config = dict(
    n_experts=80,
    router_bias=True,
    vocab_size=2048,
    steps=2381,
)
Below are experts of layer 6 (counted from 0) of a mixture-of-experts language model. Rows are named router (the router's row for the expert), up (a neuron's input weights, with its number), down (a neuron's output weights, with its number) and show model dimensions 0-255. Each number is 50 + 15 x the weight over its row's rms, rounded and kept within 0 to 99.
Before each expert's rows: a language model's description of what the expert responds to; "comes after" lists some tokens at least twice as common just before its tokens as in all text. This comes from a sample of Wikipedia text that the model never trained on. Tokens count by the router's weight.

# expert 18
Description: Early word-start fragments. First pieces of a word, especially capital or lowercase S starting a word (sports, Swiss, Supreme), plus pr, min, ur pieces.
comes after: " ", " de", " S", " De", " \"", " un"
router:40 67 73 66 54 00 41 54 61 82 52 44 72 46 48 74 71 36 33 32 57 62 51 24 80 46 38 34 46 42 88 34 66 64 58 45 52 53 66 48 36 54 59 64 25 40 61 50 56 56 65 45 57 73 51 43 59 43 65 20 77 51 46 58 78 40 41 67 56 47 69 45 34 66 54 41 49 13 51 54 46 51 67 63 59 52 46 28 59 51 66 60 47 49 65 53 37 54 40 55 69 59 61 80 38 52 47 37 58 51 36 64 30 60 47 65 32 71 53 48 51 49 42 25 46 89 38 31 52 68 53 59 70 42 12 26 30 41 55 31 42 68 57 35 43 58 55 32 65 41 71 64 81 39 47 68 61 54 66 55 52 33 64 56 42 52 52 41 44 45 68 65 28 52 33 48 53 47 59 35 51 55 35 37 99 33 59 57 36 62 38 57 77 63 50 22 55 23 46 42 66 53 70 59 58 49 35 30 48 48 33 77 71 43 47 70 59 63 64 33 68 48 43 49 48 53 51 79 55 78 33 33 64 56 65 27 45 26 63 56 42 55 49 42 10 64 52 49 52 46 60 50 22 40 55 61
up0:58 12 68 59 44 75 53 66 73 53 57 33 24 45 34 69 75 63 31 12 40 49 45 43 69 40 83 55 38 41 66 44 49 42 70 37 63 50 43 32 28 42 53 87 36 38 63 20 39 58 38 45 45 57 63 42 50 27 45 49 38 45 52 34 60 56 59 64 38 51 60 37 44 42 58 42 45 49 56 51 45 47 54 52 55 89 66 37 53 49 48 40 02 26 62 33 58 37 79 54 62 23 60 27 33 54 16 51 45 50 48 32 43 52 48 67 58 38 45 57 63 57 29 37 49 71 32 18 60 64 16 38 45 60 28 44 49 26 65 59 41 42 62 52 59 59 19 59 59 52 63 55 61 44 49 40 47 57 38 76 66 49 65 29 46 58 57 53 42 70 69 57 32 47 54 54 53 33 28 51 40 38 52 71 64 48 73 32 68 44 36 67 65 41 59 46 74 54 62 33 28 44 67 47 54 59 57 30 57 37 24 54 57 37 37 51 75 40 22 35 73 41 77 79 47 64 46 67 77 55 43 80 49 56 54 22 40 39 38 41 64 77 36 68 46 30 38 36 51 52 42 43 19 39 30 67
down0:49 57 12 60 52 41 35 35 44 63 63 36 47 38 63 45 65 78 64 62 49 44 58 48 78 65 63 42 27 76 54 33 69 56 37 50 48 53 34 51 57 45 71 62 58 29 46 80 54 38 61 63 68 60 33 59 44 73 42 27 73 24 38 66 56 62 69 37 21 38 53 45 32 65 29 52 54 73 66 37 58 25 59 41 50 45 78 56 36 54 58 47 50 55 10 35 51 34 70 52 47 38 80 52 63 44 47 68 48 64 60 55 41 46 64 80 49 33 49 71 23 42 63 52 36 59 34 37 41 47 14 31 59 26 55 53 44 76 69 55 39 83 28 34 25 65 36 34 50 62 59 44 55 78 50 60 67 50 58 32 65 52 62 64 40 48 23 32 19 63 27 46 33 30 52 66 43 61 34 69 40 35 33 41 73 45 68 64 62 44 67 35 59 51 53 39 30 58 63 72 54 58 63 40 80 48 64 57 57 53 37 80 36 58 58 53 29 53 18 48 24 63 33 30 59 51 39 45 77 54 17 60 42 40 38 59 46 70 66 45 46 49 58 57 59 56 23 48 20 42 55 62 39 57 38 34

# expert 61
Description: Sentence-ending punctuation. Periods closing sentences, plus ")." ";" ":" "!" "?", section == markers and clause-joining but, and, while.
comes after: "s", "\"", "es", "ation", "ies", "ia"
router:60 42 62 02 29 60 60 85 39 70 59 58 55 67 44 41 57 39 56 61 57 56 59 24 35 89 25 60 23 54 64 54 74 47 67 54 70 48 79 20 33 62 46 44 59 60 53 53 22 58 61 49 46 60 13 45 66 60 60 40 53 55 76 67 22 50 61 57 47 32 32 33 50 48 71 54 74 56 75 45 39 50 68 34 84 55 40 15 42 66 46 42 52 51 64 61 58 43 37 52 57 53 36 48 34 82 52 54 41 45 54 60 51 65 29 30 47 62 40 64 40 61 32 19 57 55 41 31 44 62 42 68 54 41 28 44 48 48 37 58 27 71 41 54 60 68 38 36 45 40 62 40 63 27 56 40 50 59 67 40 73 26 58 62 58 43 61 50 37 39 54 60 69 54 49 68 50 47 42 18 32 70 28 43 55 52 49 61 57 55 71 59 37 28 73 48 56 51 49 35 55 44 45 41 36 43 51 42 53 45 34 57 51 44 45 75 55 29 89 48 91 56 48 53 71 44 10 52 40 51 29 46 44 31 65 64 40 24 05 41 49 45 58 54 62 47 50 54 58 48 77 52 24 49 46 17
up0:34 48 69 85 54 66 60 53 54 64 64 46 26 67 54 65 52 75 41 45 38 55 48 42 72 64 43 58 57 53 51 48 65 78 22 48 39 36 52 30 61 46 33 61 54 48 60 43 44 38 53 51 44 53 51 51 31 67 43 47 50 48 68 66 48 55 37 79 71 49 46 70 57 18 43 77 57 20 66 37 34 39 66 56 53 56 48 54 62 65 46 53 70 46 61 70 69 35 78 41 66 29 61 63 83 48 49 70 56 50 21 58 53 31 60 86 67 50 30 30 50 19 72 25 18 39 71 39 22 54 35 53 35 62 63 51 37 79 24 57 58 64 34 37 84 57 49 19 53 53 35 55 39 61 50 65 52 41 56 83 52 34 67 62 46 65 40 23 20 52 65 41 28 52 37 48 46 43 49 70 64 67 34 45 33 47 57 76 44 67 68 47 90 56 55 46 57 53 67 68 49 43 52 54 40 36 55 48 75 43 47 41 60 71 44 63 41 46 59 54 72 44 99 44 69 48 52 47 43 28 44 50 46 44 51 54 58 28 49 61 53 59 51 62 38 19 61 57 51 02 46 49 50 32 31 34
down0:65 63 76 42 44 52 50 44 30 38 41 64 45 55 54 48 51 35 39 71 54 55 43 16 19 59 45 63 44 61 55 09 73 60 39 49 60 32 39 68 62 59 47 48 63 40 38 63 59 44 34 54 37 47 44 28 56 51 38 51 69 46 49 61 82 29 54 26 60 56 37 59 53 52 60 29 57 41 30 30 50 44 55 40 49 50 64 34 22 49 68 46 70 50 46 35 54 67 42 79 47 73 40 62 61 55 42 55 34 24 31 39 39 57 27 65 37 34 48 74 50 50 19 59 55 35 44 58 29 31 63 60 27 72 30 44 54 69 64 60 61 54 41 00 57 28 37 43 49 63 74 39 53 56 50 48 71 39 41 27 60 77 45 58 19 28 32 71 51 74 60 46 69 36 39 30 61 51 52 50 51 68 56 55 69 44 35 34 51 60 55 68 10 61 49 39 62 53 44 65 66 49 52 42 42 40 27 51 56 35 48 67 48 55 54 63 07 62 37 69 53 57 27 62 49 25 55 24 60 40 59 34 28 43 37 64 47 70 43 67 34 50 61 73 46 55 60 17 31 89 21 81 28 59 53 57

# expert 20
Description: List dashes, first names. Line-start dashes in infobox and taxonomy lists (Class, Order, Family), plus given names and Po- starts, e.g. John, William, Art.
comes after: "\n", ":", " the", " Lo", " Car", " St"
router:71 51 60 44 16 57 52 54 51 78 71 40 47 40 37 37 44 40 55 46 46 59 54 50 49 30 34 47 53 45 74 54 78 55 56 57 54 53 99 69 34 75 62 44 85 39 42 61 62 52 90 41 46 41 50 37 60 40 49 30 84 69 63 38 65 28 44 46 39 40 59 38 34 21 47 66 75 36 49 51 12 64 47 53 62 71 33 27 40 29 49 59 53 39 60 53 36 55 59 52 43 23 87 56 45 57 36 57 45 46 42 32 51 53 49 39 35 57 34 57 71 61 66 60 29 50 45 43 45 42 38 37 69 71 59 46 82 30 49 28 57 59 28 42 65 56 41 35 66 73 67 54 67 34 57 73 62 52 50 47 30 40 89 48 58 48 33 55 50 43 30 54 60 64 46 34 28 34 40 54 42 53 38 59 60 34 47 71 49 39 62 60 42 42 39 29 56 21 43 72 27 53 80 31 66 49 52 66 33 46 31 58 53 34 32 61 69 50 54 39 53 58 48 76 66 42 48 36 53 61 37 69 59 73 53 50 37 13 34 64 42 37 85 55 26 44 71 83 26 24 58 55 44 47 30 48
up0:23 73 22 33 34 30 43 67 71 50 31 41 52 52 53 47 56 33 63 34 48 33 32 28 75 66 54 55 48 40 45 34 58 49 80 80 45 40 28 51 40 39 20 42 54 36 31 25 53 53 50 87 69 67 27 44 66 51 40 27 58 58 46 44 64 75 52 68 56 48 36 44 70 49 69 63 76 43 70 57 51 57 37 56 74 52 50 62 11 44 26 43 19 76 58 56 32 34 72 29 44 61 55 53 59 48 62 15 56 52 46 44 53 81 43 11 80 37 35 62 76 57 38 18 55 69 26 55 59 47 51 60 62 49 39 15 49 63 72 36 50 49 44 45 49 32 69 64 60 65 29 34 48 42 34 65 50 54 67 61 62 46 67 43 69 39 55 35 39 70 23 57 54 22 48 48 74 59 28 49 44 72 43 79 66 27 79 34 42 32 40 47 60 57 53 25 67 50 41 64 26 43 46 50 42 58 59 46 47 61 34 37 58 40 51 59 57 50 73 56 48 38 25 45 60 66 72 58 70 58 31 44 45 65 42 51 62 65 39 41 36 73 46 51 35 49 32 66 40 47 75 57 59 59 56 53
down0:45 43 31 55 72 45 36 32 39 56 50 17 46 53 43 50 44 60 36 57 25 55 60 48 40 53 64 71 41 45 33 43 54 41 60 28 49 55 78 42 36 81 54 25 32 57 08 50 50 38 44 50 25 51 66 32 57 34 32 53 53 40 60 52 41 66 68 52 40 53 45 48 39 65 72 32 50 46 63 58 51 52 44 53 29 78 78 52 88 55 27 41 55 42 53 47 58 73 51 43 26 65 44 58 99 31 41 68 29 58 44 50 54 74 62 46 59 43 71 41 22 25 56 51 90 63 83 31 33 71 48 46 42 49 49 31 59 44 44 59 67 51 52 66 45 56 33 69 32 42 71 69 44 48 50 33 57 56 43 54 87 18 66 54 43 36 59 72 41 57 67 46 35 70 52 78 70 61 44 35 52 38 81 47 36 72 32 37 36 64 56 39 48 62 81 68 57 55 52 47 45 50 59 55 49 58 40 45 51 61 58 70 58 40 76 61 56 55 30 86 73 77 63 77 70 50 33 55 70 34 43 19 45 37 52 55 33 72 51 36 59 70 27 50 68 54 45 52 37 55 49 48 30 41 50 23

# expert 36
Description: Month names in dates. Month names before day or year numbers (September 2, October 24), plus some word pieces after an initial C or P.
comes after: " C", " c", " P", "C", " in", " Ch"
router:41 49 66 51 34 53 24 34 69 84 41 36 58 41 59 46 42 61 65 45 10 60 67 49 52 71 39 38 52 54 55 39 46 56 62 34 73 58 52 43 52 77 65 62 27 41 16 54 54 66 61 36 42 48 05 29 30 58 63 57 62 39 49 70 61 03 73 68 35 29 49 49 26 45 45 63 30 19 43 28 24 48 72 54 61 64 28 72 71 38 42 59 53 73 64 61 62 57 60 23 52 57 61 70 40 57 31 38 54 37 53 62 46 50 33 59 51 52 46 61 56 55 34 56 43 49 53 45 60 54 32 59 67 23 63 47 83 37 76 34 39 86 49 48 47 42 63 23 44 60 50 47 61 48 38 59 78 53 57 33 33 44 65 50 72 53 50 27 63 35 49 69 57 59 53 64 29 45 52 43 52 69 21 35 46 51 67 67 44 55 64 64 74 42 51 68 45 73 51 46 35 21 41 64 82 40 36 65 34 57 49 53 68 42 32 53 56 39 89 42 40 40 51 69 48 39 46 56 46 67 55 37 70 34 54 43 55 52 34 55 58 65 53 51 38 73 50 88 36 24 56 41 61 50 20 74
up0:57 56 51 53 39 62 57 49 43 38 51 50 29 75 53 61 50 68 53 50 54 44 65 55 45 60 40 55 86 58 38 57 53 46 53 31 52 75 66 31 24 34 26 45 30 24 24 35 54 64 51 72 49 33 36 43 53 68 65 33 57 41 52 58 68 51 79 34 41 32 29 36 34 68 55 50 50 47 46 46 25 50 51 62 69 41 48 56 52 41 36 36 53 64 54 52 66 56 52 44 43 67 62 54 31 31 40 60 33 76 62 62 64 90 17 72 42 39 25 34 33 38 66 23 73 48 49 31 47 51 27 78 43 40 70 53 78 60 35 36 46 31 43 56 36 38 43 36 60 45 47 66 60 51 57 17 60 45 47 57 55 26 36 54 32 50 54 63 59 63 25 39 29 09 52 85 24 71 34 53 59 75 09 49 43 50 50 44 57 56 49 63 60 39 34 67 16 33 42 51 64 38 24 66 55 60 55 47 68 58 31 54 72 58 40 57 49 42 63 55 36 46 52 65 63 57 60 25 51 71 58 51 55 20 33 28 45 52 53 37 99 53 49 51 28 50 51 79 56 36 74 59 66 64 46 39
down0:73 51 58 61 47 33 24 43 47 49 57 53 72 43 59 63 43 57 46 69 59 19 75 62 70 38 47 35 63 47 56 56 57 63 73 77 39 55 48 55 65 38 46 56 64 53 61 62 10 39 64 55 17 71 47 51 51 76 47 73 41 36 81 74 62 66 21 48 53 45 26 52 84 51 21 45 35 46 26 57 38 64 74 68 38 77 66 45 46 51 46 63 54 42 49 46 56 33 41 46 41 57 63 50 45 46 32 28 31 32 76 62 52 65 45 45 42 20 53 54 42 60 51 67 53 32 51 49 29 52 49 53 49 49 28 43 50 56 44 37 53 85 44 18 51 47 58 72 61 65 55 51 46 39 40 55 29 36 23 32 76 61 62 43 49 95 41 66 44 72 59 33 68 32 78 17 66 35 36 40 34 51 33 28 35 46 59 62 57 52 51 58 60 75 40 68 74 54 45 62 52 44 50 35 37 41 36 43 65 46 59 52 25 47 39 55 67 44 53 69 33 37 52 71 57 39 51 42 68 37 27 73 27 43 66 44 03 32 47 39 48 51 53 71 70 67 73 29 35 45 59 37 63 45 36 21